Experts of a small language model.
Experts: 16 experts in each of 8 layers, 160 SiLU neurons an expert, 2 picks a token, a softmax router.
Below are experts of layer 2 (counted from 0) of a mixture-of-experts language model. Rows are named router (the router's row for the expert), up (a neuron's input weights, with its number), down (a neuron's output weights, with its number) and show model dimensions 128-191. Each number is 128 + 32 x the weight over its row's rms, rounded and kept within 0 to 255.
After each expert's rows: "gets" lists some tokens that make up at least twice as much of what it gets as of all text; "comes before" lists some tokens at least twice as common just after its tokens as in all text. This comes from a sample of Wikipedia text that the model never trained on. Tokens count by the router's weight.

# expert 7
router [ 92  90 154 156 125  96 168 149 156 145 109 172 118 162 134 146  84 171 130 129 100 121 132 196 150 187 165 136 131 171 109 190 122  96 107 113 133 155 148  80 190 137 115  79 111 156 151 181 167 141 137 103  99 163  98 106 176 108 135 131 121 127  93 173]
up0 [104 140 126  82 183 129 124 177 163 130 179  98  48 113 139 135 116 114  94 172 117 102 137 112  93 104 162 140 121  97 112 148  95 149 115 114 165 133 163 104  91 164 102 113 109 114 137 174 157 165 168 238  49  62 112 151 127 149 186  91 160 107 182 143]
down0 [108  92 146  92 166 135 105 121 134 128 113  83 154 125  79 105 111 160  88  76 156 146 130 120 109 167 173 156 121 130 154 188 163  82 142  81 183 140 123 117 113 124 187 112 109 166 198 109 145 122 147  96 174 159 174 134 153 139 127 167 176 166  71  94]
up1 [ 99 105 140 127 130 149 122 129 107 202 141  96  81 123 146 136  71 152 170 114 122 129 140 115 101 154 140 124 150 122  37 175 136 221 153 153 109 116 132  18  49 126 160 131 178 128 108 108 160 178  47 133  80 110 150 156  66 118 106  68 139 111 177 101]
down1 [162 102 128  84 154  71 163 155 136 106 122  96 141 110 130  94 133 136 109 120 113 136  93 113 122 105 111 172 115 127 185  88 111 127 102 132 139 126 107 189 123 140 155  64 100  85 132  73 108 141 141 186 146 195 126 134 163 135 141 138  87 151 147 175]
up2 [ 96 157 183 171 103 129 128 137 122 102 112 117  92 135 152 165 117 132 139 156 101  94 130 206 147  99  76  95 140 206  79 154 113 117 134 172 132 162 183 105  60 168 100  86 136 113 126 151 136 130 138 157 143 110  99 112 172 145 169  93 102 147 123 122]
down2 [127  83  92 177 118 150 166 115  96 159  85 140 110 105 116 127 135 128 116 202 157 153 100 119 164 160  88  67 107 115  90 117 108 176 129  93 100  57 107 127 120 124 197 140  76 188 135 100 124 130 148  96 113  80 123 112 107 172  61 139 103  95 172 121]
up3 [125 134  81 136 161  95 149 130 112 161 176 142  83 123  69 147 164 165 138 162 156 118 123 145 143 118 116  85 123 126  64 154 123 156 140 109 141 108 135 162 208 118 212 160 127 168 141 147 149 124 125 106 130  97 131 153 100 133 172 130 126 114 105 161]
down3 [157  94 153 170 171 190 133 106 175  86 136 125 103 117 128 202 115 133  80 104  50 159 139 104  91 168 100 118 125 123 151 151  99 153 135  85  94 130  90 122  85  94 173 110 146  65 156 134 107 146 132 144 140 143 166 127  89 115 165 123  93  97 116 106]
up4 [102 167  37 111 150 127 152 120 149 108 144 147 143 162 114 112 100 187 112 141 151  92 158 149 126 172 169 105 126 109 152 106 127 124 102  99 163 133 157 152 166 148 134 109  83 135 134 119 179  81 110 137  96 131 125 105 135  76 168 140 129 139 122  64]
down4 [114 131 137 111 151  99 151 102 113 136  94 164 116  94 184 151 169 144 139  90 115 116 121 107 138  93 126 151 104 119 122 144 155 153 168 104  87 117 111  79 127 107 104 118 154  94 111 123  57 106 111 141 133 146 144  92 122 161 104 118 137 116  76 174]
up5 [150 137 134 129 194 138 147 158  78 143  91 202 122 125 179  82 129 135 138 110  85  81 119 129  95  95 121 140  45 103 142 168 139 137 116 140 102 122  79 130 149 114 139 114  92 107 113  40  98 152 136 115 108 118 127 127 157 156  58 172 130 133 153 104]
down5 [148 179 141 139 167  65 123 182 146 100 133 147 144 151 140 155  93  66 102 160  89  72  83 143  69 127  93 119 114 151 125  92 145 120 130 146  71 131 171 134 104 113  90 102 152 143 122 101  84 164 158 220 138 120 132 123 111  61  82  89  83  75 116 109]
gets: " and", " in", ",", " of", "-", "|"
comes before: " the", "|", " a", " his", " he", " this"

# expert 9
router [121 129 143 153 144  80 159 147 144 123 114 150  86 122 112 141 113 182 116  92 105 108 127 156 151 149 194 135 111 118 129 137 160 131 112 103 109 129 156 120 182  85 105  59 127 173 114 159 173 172 110 131  86 145 126 110 155  99 156 120 117 124 111 150]
up0 [164 126  99 144 122 140 144 136 112 123 112 142  79 146 109 125  31 157  81 155 119 100  95 121 116 129 114 152 132 152 192 110 128 141 142 157 134 118 149 177 170 127 115 142 131 166 140 127 103 110  77 216 130 127 160 107 123  85 147 156 127  70 141 110]
down0 [138 127 164 183 112  99 120 126 158 136 154 133 109 109  98 182 146 184 156 125 197 125 191 126 143 125 141 122 161 119  80  95 150 103 140 160 134 113 171 134 120 102 104  96  89 123 147 142 133 142 121  82 168 125 171 160  91  81 113 169 155 119 166 111]
up1 [115  93  38  95 136 162  90 116 114 148 184  95 133 118 132 134 155 129 102  77 162 138 132 145 138 131 107 101  94  93  87 118  67 140 147 146 109 163 109 153  73 163 175 185  84 143 156 115 154 131 169 162 152 139 176 156 138 171 161 109 114 123 112  98]
down1 [108 122  93 162 160 141 189 198 194 107  50 178 118 158 120 228 140 157 112 136 106 120 128 114  96 150 135 154 174 165 128 131 173 151 106 191 149  90 184 117 123 104  86 144 103  68 136 142 129 116 114  94 104 114  90  80 102  58 125 157 123 114 103 162]
up2 [147 124  91 128 124 135  94 109 112 135 115 122 112  95 102 146  90 165 143 101  96 134 134 145 111 156 104 100 115 160 117 136 120 134 140  99 139 164 115 123 132 106 173 125  60 161 131 213 139 102 154 122 109  74 104 121  98 107 178 149  80 175 151 149]
down2 [110  90  82 136 130 117 130 162 145 104 112 180 139 112 116 134 138 142 114 168 142 119  78 113  90 146 112 130  99 148 114  95 147 179 142 136  67 135 151 137 115 176 119 155 136  99 156 103 109 150 157 114 121 115 165 143 147 127  81 142 136 122  93 130]
up3 [ 87  92 169 139 156 161  90 119  72 145  53 124 136 101 136 136  94 159 132  63 123 102 143 148 112 119 143  97 103 143 103 153  88  68 131 121 123 160  99 145 107 157 165 108  97 103 129 151 121 105 145  84 158 148 151 101 133 194 103 152 132  87 128  99]
down3 [167 157 119 109 142 117 115 119  91 146 115 150 128 171 144 109 125 120 134 107 169 159 139  69 111 148 148 125 135  91 103 152 100 150 183  91 136 113 136  87  94  77 126 129 128 114  61 132  92 111 115 101 141 115 149 189  74 153 165 117 201 178 101 152]
up4 [197 109 159 131 145 162 157 111 183 125 210 154 179  95 126 105 184  64 146 121 127  55 105 123 142  99 181 131 165 132 153 130 166 109 147 141 135 130 110 150  96 149  99 166  94 172  97  85 151 183  47 188 118 160 112 164 113 131 114 144  84 135 100 143]
down4 [105 147 154 117  55 124 125 149 198  86  85 132 146 122  24 129 140 117  79 129 112 175  48 133 127 143  84  94 130 157 129 155 163 137 138 126 187 153 139  83 148 116 129 140 153 182 163  98 144 140 121 121 171 146  75 161 113 201  95  38 168 135 180 104]
up5 [ 93  94 158 118 101 172  84 104 136 162 149 152 135  79 114 135 115 107 126 153 153 175 128 139 134 112  86 137 136 192 112 131 119 154  88 142 104 140 109 129 126 110 146 170 192 157 141 169 106 132 158 107 166 136 124 187 111 103 144 104 136 140  98 110]
down5 [ 85 149  59  72 121  90 133 180 167  75 128 113  60 174 165 117 139 132 141  91  99  90 143  97  54 159 158 100 106 121 149 107 102 169 132  90 153 117 149  62 123 167  69 140 133 110 121 147 128 163 121 192 109 121  94 149 167  75 100 112 113 163 144 135]
gets: ",", " and", "'", "\"", " for", " in"
comes before: "-", " the", "s", " and", " a", " which"

# expert 1
router [108 176 180 150  97  93 161 151 132 122 100 117 114 125 139 127 128 128 101 107 105 101 117 215 147 159 104 225 145 141 117 157 147  94  91 120 202 166 106 149 133 177  62  66 139 163 169 133 149 166  96 137 166 129 104 116 164 181 128  93 136 144 129 175]
up0 [ 87 138  96 113 162 157  81 101 161 154 173 144 148  93 134 120 101  94 167  85 126  81 158 157  72 147 121 123 124 114 133 107 141  81  98 150 138 106 139  88  89 100 135  94  82 115  83 135 213  75 184 128 140  92 106 142 178  90  63 163 116 144 112  38]
down0 [159  59 136  97 166 116 114 104 120 174 100  97 138 162  92 112 140 139 124 162 160 199 180 102 228 177 160 148 125 170 118 168  77 117 134 114 145 117 108 138 181  73 108 147 110 145 194 110  48 157 111  79 174 174 166 120 123 173 138  83  44 132 141 153]
up1 [117 114 134 149  56 126 118 139 193  82 135  96 137  78 118 106 145 116 118  70  96 128  62 112 134 145 104 136 125  94 143 119  64 113  94 165 139 143 106 130 158 153  95 121 123 136 133 127 107 165 158 138 162 158 122  93 136 140  79 124 131 121  68 174]
down1 [ 98 171 110 133 126 135 100  72 107 182 130 105 193 112 110 106 150 129 162 145 154 141 160 149 143 154  99 119  87 153 121 149 144 144 107 134 130 160  67  84 203 104 125 171 112 143 137 126 147 171  85 121 138 134 143 188 169 145  99 181 143  67 116 136]
up2 [153 160  87 111  97  84 114 123 177 109 180 110  86 110 111 152 145  98  78 136 133 128 125 103 166 128 136 144  89 112 122 170 127 219 119 155  81 177 138 136 110 118 116 122 118 110 119 158  68 134 161 157  92 150 144 158 137 115 158 116  85 115 133 179]
down2 [107 166 152 168  81 165  73 185 129  98 163 172 120  37 116 101 128 129 109  88 127  86 120 193 131 140  64 118 107 123 138 120 144 177 132 116 104 106 167 161  48 110 172 185  88  48 105  84 142 125 171  82 108 107 118 127 127 120 141 186 147  93 105 108]
up3 [127 161 137 157 111 130 106 148 130 148 135 158 156 136 156 122 112 158 120 121 119  87  82 137  85 101  90 136 131 155 200  99 142  88 166 183 190 120 109 166  88  93  89 101 109 115 102 122 100 109 158  92 122 170 125 114 109 120 139 173 171 127  82 104]
down3 [ 88  70 158 196 110 183 133 112 147  98 138 172 149 124  90 135 160 142 119 158 159 113 112 157 188 132 112 189 136 101 137 110  80 165 129 152 202 129 126  88 159 137  78 147 158 141 128 124 181  76 125 150 109 115  86 123 133 184  87 159 103  96  94 141]
up4 [161 111 111 163 127 147 124 148 181 142 147 141 141  96  59 126 177 129  57  57  76  85 185 169  85 166 149 139 110  61 172  98 135 118  98  68 144 107 119 115 166 111 153  91  97 145  67 167 126  83 154 140 142  96 149  80 151 127 127 135  94 151 132 109]
down4 [166 102 119 147 174 157  97  81 185 196 133 157 142  65 119 159 177 157  63  76 151 154  77 139 133 117 117 157 127 132 173 157 136 159 111 126 140  88 113  97 129 201 119 144 108 141 105 101 117 130  90 109 117 127 164 153 182 147 139 124 117 114 118 126]
up5 [141 186  50 137 122 133 142 114 126 128 144 109 100  82 109 163 121 126 109 108 122 133  92 177  88  91 107 109 133  71  81 126 105 198 139 117  98 175 167 134 142 158 160 134 174 167 127 111  70 120 139 132 147 102 162  83 149 160 170  71 149 130 119 123]
down5 [160 112 136 127 107 107 129 161 125 133 129 131 140 118 126  90 171 148 131 116 176 116 189 112 144 159 167 101  97 138 139 154 148 123 108 159 115  89  90 140 163  97 159 117 162 107 160 150 138 149  91 164 112 107 103 187 162  39 140 170 153 122 114 131]
gets: "s", "\n", ")", "ly", "es", " States"
comes before: ",", "\n", "==", ".", " and", "The"

# expert 13
router [204 141 164 139 125  70 122 193 115  99 125 184 114 158 148 148  91 149 143 111 119 150 135 135 156 187 143 119 105 131 141 139 196  95 131 113 144 175 196 118 121  91 112  82 140 106 144 137 120 182  87 122 116 134 154 145 116 139 131  98 150 110  86 132]
up0 [ 88 171 107 134 139 126 175 169 166  98  99 151  94 103 137 127 212 115 137 125 125 134  94 160 164 182 130  59 126 152 138 215 112 128  82  80 198 113 206 133 179 140 140 122 135  87  75 149 101 134 133 148  93 154  83  92 140 107 152 124 124 127  95  79]
down0 [ 69 143  94 121 178  97 174  88 183 160 182  91 116  91 111  83  71 111 110 130 161  75  88 110 167 143 116 106  84 136 159 157  75 180 132 146 151 111 133  83 154 138 109 147 160 152 125 154 171 127 138 150 143  94 107  91 128  85 171 135 133 120 156 121]
up1 [ 47 198 141 103 207 190 124 182  68 112 145 109 103 100 116 133 117 136 151 117  98 106 100 147 110 117 161  98 120 103  78  75 177 155 121 125  89 146  72 155  65 173  92 131  60 137  87 146 112 131 123 164 149 121 149 144 122 149  77 100 125 143 145 143]
down1 [170  66 157 173  59  86 100 127 141 114 123 175 151 170 190 157 190 142 116 128 186 144 176  98 162 136  78 123 187 126 148 161 117 121 128 125 213 137 161 140 143 112 142 123 156  94 104  95 139 125 173  89  93 120 129 156 114 141 168 131 177 137  81 113]
up2 [177 129  94 153 108  65 160 134 127 101 106 129 112  97 101 106 130 106  75 111 140  89 178 141 131 102 141 217 118 126 163  68  78  83 156 141 135 204 104 139 136  58 146 103 162 139 158 151  87  88 120 168 128 113 159  86 128 108 100 138 150  86  98 188]
down2 [125 147 106 123 113 158 153  95 104 134 176 181 126 120 141 150 111  90 131 107 147 111 168 174 114 140 150 100 150  91 120 104 150 143 124 116  82 130  85 148 129 125 119 149 108 139  93 172 156 138 126 116  56 117 186 145 107 122 140 139 192 197 155 126]
up3 [122  69 140 147  82  72 135  80 133 169 127 112 135  64  91 105 148  68 114 133 133 149 111 124 148  95 109 111 150 164 161  83  53 117 156 133 141 136  54 122 193 123 182 136 105 121 123 136 135 154  89 202 186 107 158 101 156 100 111 124  99 145 123 186]
down3 [ 82 165  94 169 133 204 115 134 114 123 156 154  62 164 142 145 117 121 185 125  83 151 147 127  97  74 126 139 162  87 122 120 201 149 108 100  95  97 120 127 115  81  63 108  66 147 137 139 130 117 212 141 118 170 114 133 147 127 154 114 142 150  99 120]
up4 [136 150 154 152 128 107 123 193  70 153 143 101  69 101 129 109 137  93  74  82 135  95 197 122  74 152 150 166 140 135  90  80  92  86 141 172 149  78 118 138 130 123 152  88  98 147 152 104 126 131 119 129 123  48 129 146 139 154 100  95 103 100 111 172]
down4 [146 139 159 128 127 143 114 100  94  47 176 114 121 137 143 133  94 117  93 102 162 153 138 119 129 161 131 125 142 108 188 164 111 143 150 113 118 119 131 159 137  63 151 110 167 145 146 171  82 162 103 125 101 184 174 129  46 157 137 131 165 171 111  69]
up5 [171 113 177 166  96 129 101  99 156 157 118 116 116 135 103 112 117 113 124 118 147 159 213 147 141 157 109 185 151 132 160 186  86  68 122 157 124 129 111 122 143 167 121 114 166  82 156 105  53 128 110 121 113 154 126 106 157 142  96 103 109 149 130 118]
down5 [114 170  60 141 191  72 170 143 136 137 125 113 140 132  80 150 111 111  46 109 112 133  85 167  86 126 115  87  89 150 155  89 147 163  95 140 149 133 184 156 131 138 142 108 135 177 131 103 111 119 125  92  91  67 106  57  63 119 116 169 140 148 167 121]
gets: " 0", " 2", " 4", " 3", " 1", " 7"
comes before: " |", "th", ";", ")", "/", " m"

# expert 6
router [149 145 151 144 152  88 156 175 156 127  91 110  40 187 106 153  88 167 141 147  61  90 125 202 157 161 163  93 143 173 133 134 135  75 116  81 164 201 124 106 149  94 145 102 131 107 126 217 139 156  76 144 133  99 156  98  76 108 153  71 124 139  86 162]
up0 [ 86 136 112 113 140  88 141 142 108  82  40  63 104 170  86 100  92 109 140 110  89 107  67 143 115 163 142 125 167 107 131  89  76  93 115  73 126 112  98 159 153  98  98  99 116 130 114 135 114 143 129 152 191  96 159 143 142 139 102 168 139 124  82 165]
down0 [168 114 101 120 119 127 109  85 145  88 135  50 111  68 112  88 180 120 186 113 122  90 147 161 185 121 139 142 222 131 123 106 150 135 118 133 144 138 121 115 103 141  85  79 111 135 164  99  73 111 118 122 107 143  85 133  63 122 118 124 179 115 105 116]
up1 [153 142 172 134 154 145 117 127 125 152 137 110  98 158 110 134 165 122 126 141 115 133 149 115 104 194 108 156 141 175 112 122 131 115 163 179 123 131 202 112  92 120 127  93 147 140 121 110 108 115  78 146  98  91 151 108 119 154 113  86 154 144 194  80]
down1 [122 100  99 108 152 157 122 131 159 134 156 129 117 154  82  98 144 114 175 135 101 174 139 131 118 147 148 121 126 126 159  96 192 142  86 122 142  96 105  90  56 115 174 181 161 144  43 140 113  96 117 122 178 149 104 149 165 142 117 113  72  83  89  88]
up2 [ 89 185 129 121 152  94 107 125  54 116  73 121  98 151 134  75 133 160  74 155 111  69 149 136 155 120 115 157  92  73 104  99 126 141 116  70  93 167  88 172 139 134 132 134  91 136 104  84 140 120 105 108 120  97 159 117 156 149 124 204 163 127 142 105]
down2 [109  97 155 119 123  96  67  48 122 122 150  48 137 137 194  48 143 112 156 142 183 117 108 124 133  92  77 112 167  63 106 131 127 146 154  90  86 139 135 118 131 122 122 137 125 150 115  41 119  92  95 160 134 123 130 112 103 108 109 168  80 156 109 115]
up3 [134  83 191 122  46 158 140 131 112 131 116 123 152 126  86 141 109 182 119 143 117 160 139 137  88 197 142 151 159 159  80 172 140 126 178 136 111 108 190  66 148 107 140 115 146  68 208  96  76 143 105 126 135 123 140 130  87 136 111  98  95 157 140 115]
down3 [121 149  91  88 154 113 111 117 126  82 171  94 130 160 101 141 143 119 120 119 156 160 133  84  97  97 101 121  53 101 187  97 125 124  70 107 150 107 106 160  87 101 147 113 118 121 123 135 168 139 152 129  68 112 134 140 188 161 138 119 128  39  78 128]
up4 [113  93 120  80 127 115 123 165 162  99 195  50  89 181 144  79 107 102 141 160  81  81  65 123 137  97 170 133 151 107 141 111 119  81 112 134  57  72 162 166  91 110 113 102 169  87  94  92 105 101 109 156 111 154 150 128 159 180  71 126 130 111  86 157]
down4 [169 145  85 107 165 177 164 123 130 118 149 106 153 136  86 135 111 105 158  92 113 117 129 181 151 154 181  70 138 137 130 156  77  76 140  97 103 128 112 140 149 150  84 150 115 202 214 129  87  80 137 149 129 132 118 112 151 122  98 157  94 135 126 131]
up5 [105 158 164  87 123 129  96 122 132 172 127 116  68 124 157 104  84 101 152 129 109 100 139 169 100 133 115 124 177 195  90 172 122 138 111 145 169 197  84 120 172 167 106 127 187 101 158 203  75 153 154  90  95 116 110 176 149 148 146 119  99 114 129 135]
down5 [156 144  94 122 142 209 139 108 135 124 127 111 112 138 159 159 116 177 140 117 140  70 137 140 170 134 125 112 109 146  89 105 107  56  77 122 182 145  83 160  55  65 145 216 138 107 134 136 205 108 160  83 146  92 105 131 124 131 100 104  98 169 115  86]
gets: "\n", " the", ")", "|", " /", " –"
comes before: "|", " |", ":", "===", " first", "=="

# expert 2
router [177 109 119 155 118  54 154 161 169 131 146 146 116 125 127 112 134 137  59 150 121  90 116 140 139 122 137 169 109 134 136 124 190 135 127 121 124 130 147 128 171 102 130  90 131 123 155 137 198 166 111 145 114 108  83 129 133  89 175 117 103 174  69 167]
up0 [163 101  93 175 132 114 124 117 117  85 119  95 167 149 125  81 172 111 108 149 132 164 171 114 117 160 102 129 176 111 170 129  55 128 153  58 125 105 141 104  73 143 195 150  82  96 113 106 162 145 128 147 123  87 107 144  74  84 195  64 166 125  95 120]
down0 [ 64 157 148 132 175 170 150 153  98 147 138  98  74 158 255 146 140 114 145 134  98 104 160 166 115  71 175  92 152  70 129 114 162 128 119 139 160 179 138 144  95 131  86 110 169  88  89 112 151 132 151 168 136 176 108 168 100 133 152  99 148 160 131 129]
up1 [194 182  62  58 137 133 124 126 156 155 176 149 105  90 125 119 132  99 140 142 122 116 118 149 164  94  81 152 137  34 105 149 159 150 114 136 137 118 101 132 124  96 131 179 123 176 133 131 114 125 197 145  91 114  55  91 135 172 187 137 145 133 148 154]
down1 [131 118 160 124  84 121 119  89 155  81  75 118 207 136 143 127 100 104 140 130 154 123 115 142 134 103  84 198 188  87 115 183  85 152 119 106 115 175 116 139 162 153 140 123 134 170  81 139 100 129  68 115 122 161 154 157 166 161  91 132 103  79 130  93]
up2 [139 155 157 138 119  62 108 122  81  61 169 148  96  80  89 140 163 103 143  94  92 130  53 141 139 109 140 163 120  84 112 164 145 170 157 125 106 129 170 172 162 134 150 174 104 124 124 104 103 158 129 121 152  98 134 140 149 179 133  94 101 103  79 114]
down2 [133 144 167 137 107 173 145 123 149  87 145 149  97 138 118 124 118  93 134 113 116 189 164  85  92 139 118 136 144 115  84 156 167 156  86 103 165  98 110 109  98 112 214  99 126 186 153 115 132 139  91 145 118 111 121 160 128 130 131 136 120 149 102  80]
up3 [ 64  81 187  85 139 153  99 121 168 124 108 112 182 120 141 114 135 180 137 155 152 151 165 141 117  99 174 190  44 164 150  93 150  90 144 156 119 155 132 128 142 144 133 108 152 170 166 113 108 143 106 160 114 134 171 112 171  86 107 139 104 100 166  82]
down3 [116 197  75 168 186 117 155 192 102 152 106 130  23 145 117 152 138 167 122  77  53 110 103 112  84 199 161  97 136 158  94 158 142 105 119 163 145  73 165 147 181 129 111  62  91  95 108 150 147  70 149 135  86 100 114 171 104 129  97 157 164 146 132  75]
up4 [177 151 159 130 106  64 155 150 152 126 107 152  95 141  95  71 123  96 126 143 140 103 170 107  94 117 150 207 107 126 138 139 139 114  68 102 171 104  84 158 111  98 139 131 153 178 104  96 118 166 101 159 108 141 162 117  94 178 146 115 146  96 104 158]
down4 [121 129 133 147 120 127 134 105 149 181 122 146 134 132 117 198 159 143 134 159 119 106 121 119 193  94  72 148 160 144  83 154  97 180 125 131 101 135 114 113 157 100 132 101 159 118 105 130 119 131 114 139 129 112 112 155 152 123 104 136 148 107 159 134]
up5 [168 125 174 172 119 177  95 150 145 174  72  73 107 145 158  76 123 157 114 129 141  85 119 149 127  94  90 145 141 122 156  80 120  92 107 145 124 197  94 150  73 119 134 110 175  53 143 130  72 127 126 176 104  98 188 137 138 122 101 152 148 124 164 179]
down5 [123 147  55 109 146 143 141 155 101 176 151 184  99  77 111 157 137 142 110 170  97 127 133 130  87 165 105 173 111 157  85 149 127 153 172 167 119 111 167 127 193 137  86  88 108 107 138 153 136 151 135  98 143 134 186 136 128 140 104 163 132 143 103 181]
gets: ".", ",", "\n", "==", " (", ";"
comes before: "\n", " The", " He", " In", " It", " This"

# expert 0
router [173 152 156 142 130  90 152 123 177  83  98 150  91 147 104  73  94 181 124 101 150 142 128 158 123 160 147 146 121 154 136 172 127  86 103 132 142 174 183  76 127  88 105  84 158 141 145 141 144 205  81  98 123 161 126 151 154 106 118 118 110 158 104 147]
up0 [159 127 143 191 136 163 151 137 131  79  77 144  49 113  91 140 117 154  90 101 104 144 124 186 110  64  77 158 126 162 106 145 125 134 124 150 109 126 112 158 128 158 128  71 190 157 116 119 137 188 108  96 120 106  99 170 122 160  69 137 157 129 161 101]
down0 [148 162 117 114 174 177  84 155 110 117 120  93 134  84  93 164 138 136 121 160 122 120 137 104 132 148 136  76 122 132 114 122 157  99 134 141 161  55  97 156 161  43 155 162 149 130 137 155 136 205 148 112 140 136 121 128  98  80 104 125 128 128 184  98]
up1 [126 113 159 140 109 131 197 148 180 139 128  78 115 118  95  86 142 127  85 148 117 102 171 208 135 101  92 113 100 214 141 138 110 108 103 115  89 162 128 117 107 149 170 101 185 162 152 138 160 129 100 101 140 123  68 108 131 166 173 105 137 142 136  96]
down1 [128 140 129 124 125 150 132 126 175  78 132 129 131 152 158  89 113  64 145 158  73 103 140 132 112 116 117 124 192 142 164 168 157  42 141 138  80  91 129 137  54  90 185 125 140 155 123 165 131 134 169 154 119 179  68  95 143 109 113 131 161 166 176 111]
up2 [101 160 109 117 144 127  94 136 128 127 144 155 103 151 123 113 130 175 191  70 114  73 125 144  59 153 114 126 124 102 124 153 170 144 138 112 147  73 152 140 113  77 107  98 130 121  77 137 176 131 121 112 100 116 171 121 127 113 107 155 125 144 168 104]
down2 [146 118 169 157 124 142 141 124 135 139 197 132 113 168 199 122 173 158 140 137  98 118  91 141  83 152 185 161 125 132 101 159 164 166 148 145  77 150 118 141 120 154  83 118  93 129  19 137 193 122 159 115 150  92 143 112 125 149 134 184 101 109 111 113]
up3 [103 233 126 104 153 105 202 129 119  83 149 136  91 164 100 104 107 144 137  81 124 128 140 153 102 165 170 149  95 140  85 195 132 164 135 110 140 128 191 127  97 170 116  70 133 160 150 124  91 153 121 170 154  80 145 158 131 130 123  98 149  76 111 144]
down3 [154 168 117 126 136 182 127 102 104 141 169 110 142 110 166 157 108 127 103 193 169 109 196 134 113 149 119 133 141  90 120  82  92 137  77 172 137 176 151 148 137  93 152 132 108 144 140 119 127 156 161 100 134 122 131  52 162  82 113 120 109 118 124  98]
up4 [135 131 177 111 140 120 154 146 168 139 150 116  94 107  94 142 113 138 137 131 115 149 176 112 143 176 111 116  84 113 157 132 126  76  85 128 148 123 127  82 213 151  88 105 134 121 109 106  93 204 124 113 130 112 135 113 105  92  92  58  94 161 152 164]
down4 [112 128 103 169 195  74  92 167 117 107 133 149 148 148 127 121 152 191 147  85 133 136 165 106 141 121 114 123  82 157  92  68  91  92 132 105 134 105 147 103 169 115  88  82 132  98 145  79 111 102 146  77 141 184 132 183 184 119 171 154 144 158  99 204]
up5 [ 76 105  90 146 158 110 139 133 170  97 132  96 184  94 139 129 129 113 148 146 146 131  56  98 139 147 122 121 161 149 173 116 171  87 175 173 114 109 184  96 151 137 112 148  92  74  84 109 200 137 151 102 120 123 131 107 145 123  58 143  94 165  95 100]
down5 [138 145 198 136 108 173 166 102 149 123 165 136 185 151 142 134 147 132 150 107 125 107 163 109 114 129 141 116 125  79 159 152 183 100 151  34 170 177 150 124  98 120 165 179 132  89 134 176 157 115 112 185 164  49 169 172  96 129 168 138  71  95 175  63]
gets: " |", ";", "\n", " 0;", "---|---|---|---|", " 2"
comes before: "\n", " ", " —", " 0", "-", " 1"